Weights of a small mixture-of-experts language model, trained from scratch on English Wikipedia: a shared expert of 64 neurons.
Below are experts of layer 5 (counted from 0) of a mixture-of-experts language model. Rows are named router (the router's row for the expert), up (a neuron's input weights, with its number), down (a neuron's output weights, with its number) and show model dimensions 96-191. Each number is 500 + 40 x the weight over its row's rms, rounded and kept within 0 to 999. Numbers have three digits each.
After each expert's rows: a language model's description of what the expert responds to; "mostly gets" lists some tokens that are sent to it at least half of the time. This comes from a sample of Wikipedia text that the model never trained on.

# expert 35
router:472508497528542498561510446459496501513522439506472482457534481482527468518502522486529493494501463494546530511514508520507533538523568463497392506476482537443531499541429498573532515549550547473556480503415471513449487540512552465399497547474559533467527556524546484419475476461493518471
up0:506520494505468520550447482487499483517547502515446563490575599497449497574481529528489519589528385477550487524470458392535588504444448485487424472451538450532486475510543498432468470495506541485477529529565467570468516447504578482492500561448535489412460421523507476553518504478511518483
down0:503444522446508493549564507513514460509512462512493516512533490499460475444456430530450535493510512476510477512531515525531524512511563455520441554467449470486511537450497485552461456450445578532494508453517468549518388453445449510658491551474459559525460458495572486548534544573497467484
up1:510585515554533455529483455500520521479485584522449424512477456505546474422524513538436506543484521525500516472469523421472467443434559497515469558545495476562553521521494499525490447408548468515488521402518546452469487538490475538483479504477489481477569484504442442531509463448445527474
down1:487553430572476449481430472524519517454502581553529569471513459490503492565519436521539454550544569503554487482438456507555480515508462421473505465511560443550442479584456531493493471469559470463564507464513483522553436459508496527500534576422500464464491478498474480423495516464390479506
up2:509463500435559424550538529544451501485469509509447496499514506536471524456553500510529465485473503533473584502517467493531482483447502542527528490499491467471536500476525542462494468530466533480473461476439502528535431547505479421508550499475487452484589570583499528485569493549416537407
down2:450455535432538458487555504558533487469479453540452471476508447426512513537531491487527488523514487522449508488480624467543497583500514561460462471487500490549564437464543502559528465449568532544498503463470524450507492532403489516526539514479467503555586525465495484488538486539485436536
up3:430475501481464584461465457412464502454514533489477513432549422499457484478503539454462554498468394534534480473461538501443571435506509543475511536592483521490554533477540532510499554567512474504589497457468476579525527472477623506484503507536564482476499570491565493482586487499474529534
down3:424471536473407543462465479447548511562537509498488494535417490555465493498502525548564549456520494513534485560540440510457534473440547512450460494458436471528465440496519512455531521467474471526488507479528532541542470487469458533604498526606558548481469497506477539524542558450485562528
It responds to: One- or two-letter opening pieces of words and names, mostly lowercase or single capitals, e.g. ac(ute), P(ound), per, ph(ases).
mostly gets: " l", " per", " b", " o", " t", " pl"

# expert 60
router:471505480524528527516525525448586533497500490508458493501536490468487434511542572442463463547523449492576551451537492536498554485530487471581381509491479511518533514524511542538527549500504478510557521469436440533505538545499544489414536506491483522461555513499466550444519467460531525455
up0:491515606515518456488431443523492440479488488486551375508521443471462439465538502444437497554487514519447509502509543537483511499581561517513482525484417489494539459479460550476589547493530547444402457488439506505497496532551490500465559483557452497475596579548473511511472542483493587476
down0:468465529555464482539537480549471521424484505525532501456504478529510453522525544472500494419488404539465496513458527510509502526436539521506491559496507475550512446439477525477583427461532538464520492536548551521507478497525539523562506479495502434485535496516515534482488563412525553522
up1:503475590465490427523458553574536444524516488569554449573489528522533422479557599504486533465503478500395517509515471488503473515531533523516516500518496547497529435472489504526523493476559556454476486507465463529514456529617417474510535513526522468448475607527460478468520536562476588453
down1:543477551559465475525496454478514482499473490548487453499483437554468437474464542522509479495512448502483560517483503525448498412543571467476468525479491523567548448442500551545525482505536532449539475588464475527598445505517467557585492517523513475565454525516545536520408533566494564509
up2:513557518474505490501534507472475504489504472500476466466439499478509545525474450584552542574484595485517579452507496539502524457481486478546483529530508530528510457538430457523534484552464514574554485554511507415466508475440407521503387507431520552511476461426477514557544406446485457553
down2:491509536552507571534466465524464538533481462518469491507558487545522481594509460487501546506447510447471508494471461547512487504506572446571500451552459573524538469568542479530587381550476579492520572504391597500506436536455558583519502488424551497444488480534503510484476501523488447474
up3:563547554563481579572475479543479490500522491500493521516515486467447483468544442565484480502530491460485478471419489448470516531467481444529436537560454469585493494483435466599485473476465509532507492525455539487427508542506478526512562491561499449496538433486467508504481501503491542526
down3:452491461475503479506484436471431442515458502486423477460500443439460490508496490475533547517555517528506480538474524449499500533490517527480515511496516528512499530514476515539441404541449440440543503454496523531516429563544513548550525509484455470575541544475466491453498534487569552451
It responds to: Opening letter or fragment of a name or word split into pieces, such as Sp-acey, F-oggy, Kur-amagomedov, s-incere.
mostly gets: " sl", " sh", " dec", " bl", " ref", " ar"

# expert 49
router:498544502516536497590552520473554524539516484489466518453514566511537494525512533451547451522522473459565571472537492517500486530482535421544465498519484545467481505559415463520574520509517508476583483447437483464486519513504545472446484554478493587445504493509535498438439405509480490483
up9:480501493513519461473502483496444537539570545441517531531505450517475494559522536488441471537524506427572439469462532564551591489504527455526547523539479563531551499464520458491397502540498520517533468552423449511493445450505566501491451490453461552537478531444489469505418475477460491447
down9:422546498536469485500435482562556497448478478479480521506493492493560506497514549509513521532479517483445552464547484469592488454565574561482499507461509553442597454460490538461574536507597446449499421539504527595501445532535477555516549532472506450458512494643454519508497464549420500519
up10:422504419469530508499428448546526557401514451473512476543557562527487512496481551539519517543463461481526506395459497543566571563521482498486490404529416570498486487487490486524538509497431504537451457493518492610478486483551482485477554543471522445447478496510539481477496473512499447539
down10:436487515532558485510445486481479458536455471502539490495533529436532524508520552453519511550461500539526488490426521480482491448526558457481469468507470453469492479500490489520607488448542511485454450519531537522460502426486484450603538581556400474525573529532502486358566466508499484513
up11:470487411500485510441537406490526474465528501520427524505529448491390485550509590504482451480482493531430585472519472483602454500571414531469496503452468500529480559482577546420515519505504395521535488424531504539494456500485529554536495426448464514567558507521496513518492462461559508525
down11:498459479515486442529483506500425578520523394508535468537460457479513480405460495516513408508515386540537529460504518451506496554472455539438486550576499501529484458451516502470496501517463494552463472506469473468566402544443486537554471477492459538546541493486550457502450458500502493506
up12:558526435481546475555474537503479505555459528491575437478458538493449522490487436446474485516531495548527448585477502553519527639543516563478513549491540524482446464498454463562529492542453576481501477472482505451474456569466514466503509522585570522521484494553545521508549533492474499460
down12:456448467466523515555490483470498477523475488557482538422469497474505448411491447448538507494526524596527492457454513479465520490529460535482475480522527477481493485543505543554393535564503498469524474464565411534511473491518533440460466530536516439580423497522586481479586517504464502430
It responds to: Words inside quoted song, album, show or stage names, especially You, Love, My, e.g. "Tell Me What You See", "Last of the Summer Wine".
mostly gets: " You", " Love", " Your", "!", " Mrs", " Dark"

# expert 21
router:506574454525505513551530539473477561509565495564536451480499537519508519543505496463528438497558455429521543528547446476551501534517524417541422480466540532532508499529466500512508578506462549509470486430408477501451513514511486484458545553499576522447530513575509521492538469423483566508
up4:513521470455464539507428503531496522479441565492576572520448539447530442495541543561476467558436487524503455501427533545454481456452475580490448475477495492445513473476537442552483475495453486404518470478456502525468517486463495491512468479466453505505558554546475432470580491539506504474
down4:565527564452533515504504518519529498507449516463529571506503485481505505441447475516465550509477466478459504482452529556478528507456469482517448449460518505448479505459452507456465467536511468472507553540435598531431463461445515513604453504502524520511543464480486529510551543505481529535
up5:474507462489452472457576525538486475443477502522500506422443446423494474494483497497524560542509484522488462458498387494558476441507473473548471450484494446545563496483571463566502581452364584555550489456496462533607536534494491536496518477495522513540561539501519493496539513500423591534
down5:496473409497474477516469457464471501519489517522393471517524521478526491452484447571500492474537514518427484490448432493496528480481488481541467501507545521511464458476501433551475514444505524585472462543559489578580557494465513507541507525555565497550511477464571427566458492543532546533
up6:511522438479536498490463525488508506477432491413591469538509475504534532492452539501518463426458469491537566492514527490515455521515485494460541453479437446507476482507522566465496458484535400477516525463527527463463547497473522519510464551534502439516508530504470520510487549512433538556
down6:510496530559495564549463396478575530462507505544503527538504474480534464485443559546461540463529535491533538476498474469535384505455487508519520338453484477464515462464470463532526465613573521483500511470468476465457559497435535544528549536498467530482515533531533488503475510553506478571
up7:421548477470456462558560519525501476498442497498453484510502538490452472544528538485484509512548490566518528409527493458505495533428460453533469502486449497548566441502561513508478465470480465505452452410468489467584563535466539500490522462492589492476477478494496507507545495538463515529
down7:492520509547591447461549467497546541472474530552472490515491507490453590466498427413526424529516498548471530465440505505516441537547570472496461503519478475537533430460459464543530571449505493506466434491488515587425483488443463568488503524478558491427473446469494484547517486594511508453
It responds to: Participles and verbs after was, as or to that say how something is known or used, such as known, used, became, served, named, such (as).
mostly gets: " used", " became", " known", " such", " called", " released"

# expert 34
router:475589429515545528512533459453536498483515479509507494449514548461515468497525579484501465529515425429573520469567489508507496525540564403527394473470475478476559529597497479474529605555484475504587565452458515486472473529516505444393512564486543588450503485543495557492538487440442478474
up4:612535486493499569470526545502457492580463526480489603467483502519443455507465473527468500483467448514517536479483499523500614537496437499512431490528495526466456571526538574489542430529549530457464484496404501468470463491552484493492470518509518465559523470563538416510491507500494472548
down4:436442452497499473536552489539455465540533536537537533501565514513472502472531437536508380523551521537505532550484503509477482493580549499486467576472461518541530517515504588520458459504462451458475437490514450523487519462493495524466480468512511489467532529487426505531599553555511453609
up5:560479497466527471481473507480456509524538550492428567545514501468584489508533482511605521571497544471509516458467497475473549435560481575457505488441524496530475420467555486502472479455513458489511522546527474456535524496488458542526529490504550519438490499515537490540459466484469553449
down5:472506457456509500527469473506474512445527506471498523486479552427542551452509509431502393501482497426513460479543456520539504482497432425522474484445507546505539468513504524520482554495488445515460497467551488525551487511491500478436558426464510572452483563555480459601515482513506519492
up6:469519504502497471520463462539473485478493481503448481459431519489490564522446463458594494538504422502501492541469487504513524448565397547529465492527451566499461497453521491516432485507437526468531538608500485527497485523467493502489440480504498525517509443521451490510474494448524461431
down6:498535516522509515535593415519498556447502581553548454578449541531485472449478450480465470463471506466492516567538580426480423484548501439539471514515464564502582510413560563526447492488547486519459481559473519501472540508499523445607513459536553488535567496434497482472479548459528472532
up7:514514547511532504506592486508414494494412470437466469576468551448518528470416464388525522501525503500516494496581520568551514505521478503492589514482491538479496500476504481475506546433494548506575506511530490455441523518622480478518511549495514527507528524500515505504564534519524511473
down7:511513473488495478469615470468442438451551459444517535497508520463489456462450555533532486474459501554398442521513507533499443434495454516515474524506491449524499574592423477477477522518445525556518472561526565553520521429494485530514503535520530451468465440498454442505519491483530530509
It responds to: Words after a subject and auxiliary: adverbs and verbs like quickly, never, became, be, plus was, is, also, has.
mostly gets: " is", " was", " also", " has", " it", " have"

# expert 16
router:479492486500556536552541482435502575568531469530478450493539497529503467468493457455567489547547526487567583446559481513467509493515532483563424496507497561454525545555476542517487574560544461448571490471513474487488502548519520424445506530475528510468546534550519488487561470521506512495
up4:482538510476492530536466533548465516528563549481603496546587482491441540477495474456475561506494588501550505543448555550471581420488474481543452508473448580458510504509490504517549481498512465547439497579506504432458516483429528488492510505497473538524500489496403511481475507521555546511
down4:508474471468499468464511487475412547529529466533525474495508573470585481450525541569486564471498506507550539451563407493456497504502443536438490558585562496503554469479472503529495473463620528458531493502556502511504509489529459440578453508514534461531513565518553427552458419553456560510
up5:451571499490427470522513472451477421522454475591523485478543492482543439482462507495498453504467494517463458502523533488476449529502546468517496528534431511449512410500516471513482491505505578523474399475516445551507487522502440530492438537602547466507521497489526539486533499521500525564
down5:474547582538414498494499457455417496511461444535460479479515589494570540454456502470482461558472531534566516442478512574463492503513553476508524461464539497488549530512509510538493515517524469466547477532452447509525483501479535503450480475488511494488480472483440486502591481554499546512
up6:495483504401508553576500465553462525488569531531600525502524521526504496497525510483523509468501485501536422499430455538502510538579475523578459450482491505567513542515495428492528515504484536494478487541520495585485422517493496538492517518539478560561564559568470394534481459515462576520
down6:616438519410498486490473480535437485534520484505471524510511439489503541504514539536475568525487507519500518510462485537465509497478432531518475573538573456526483512421475474503490472539469534535479496463546507521519544484549523548583418497516516519498590504484511486489539475549539531474
up7:532553475495577461450433592487506534523511485534510500532418462489413507492456482533520531530464529522473531478546433530504469406434477507499491484504449536474525507638485547500489494525505519536521551443526474486464476445512526451489501482499512498518451416450471492504501480523438443507
down7:474455437473569492468497534496501466476477560520515466500518459493433574546488551534493518518533475490442470530454516514503491373511462514499499497439501513550510487469450510480525472486513496524468509513485515537483527469556470534589501439533507507515490421521467524504521517534522454590
It responds to: Given names and name pieces of people (John, William, Potemkin), plus titles or roles before a name like President, Commander, bassist.
mostly gets: " William", " David", " John", " James", " Charles", " Robert"

# expert 15
router:448501506529543544556572532481532561570563453509507492463558520562526467492481513431558471523562463504574561437506472508505544496517553465586446471507569559520502535549474478521553557537529475437538507464494474504458460558542537494463489558480532511476533546509501463490511476535522530479
up4:463500608482503495497434504400534511530474532486455508465549483520527554467494569424507482530513464484503557512532561532544515548545489489470411522469540425496463459523464534536473490550543514541541460518526486477499500489496470401492472476525492489478519504516472502464491451529494518517
down4:460500498569442492449492545469524524460563551550478524461480487486466512493485451561504552525530469516498484557465475488470478449486541479485507483524520433429534502516524514481531452504610518473536492498474492528558532516498507553476475469490509522434474534540524528429527500539473461463
up5:473549509530564451565529503437493530537453398498525538462500462420491537417436534472520429588462523480461462509524602468512540533482485529539469515482468509461510500526487547484505529590551479531604480510453497496541542489449550434488495512488501458491500569562493488500432479540567474493
down5:491469460526484579507505579522533455498588556451517468462519535532498552591542423506491550480510437549486482521453439505502522523549506564489495509500508470524444494438514495516506426393531492505421524454523498487567474509537535568574487527530473453512520537436487490511519513454550537501
up6:525523512454509532569511460558412525454581508469591543504473548502451459491537507470479499450524473497515465452507471524506517512597454531546466466517502469551466554472508493502527494458527574506452502497475508501428417497450532488512443470410512551509569503607460409537467483539511497506
down6:543431503421466460527445486551450501510472489507523502503528448539509464544510499533484570470459490572509500481477508496475563518539442470542493523488563461548510506411530471479532464535453536499486518505521533534522562420528523520591468500530551581492545524487485484468509519544528573513
up7:501525567456535490528508505517517527530472467523538522482476472502476546515472515443498432520498448507456556390485503509545489487508509524485478472473489517518500544562506538496549578540489461495560436570531546531439475508459531429506514502527595503453524514474457528487481451539602452503
down7:409422473458506516513519520527523499532552457480469514445544562534467577507503496525525446499492487565508420560454534554431481582521454464488494478482517472563433525471525531440484534468561533446482545460545533503473507462535567552582454547526497477474553528460518453534554550531466480443
It responds to: First names (John, David, William) and the =, -, |, or colon marks that open them in roster tables, cast lists and sports infoboxes.
mostly gets: " David", " Robert", " William", "=", " John", " James"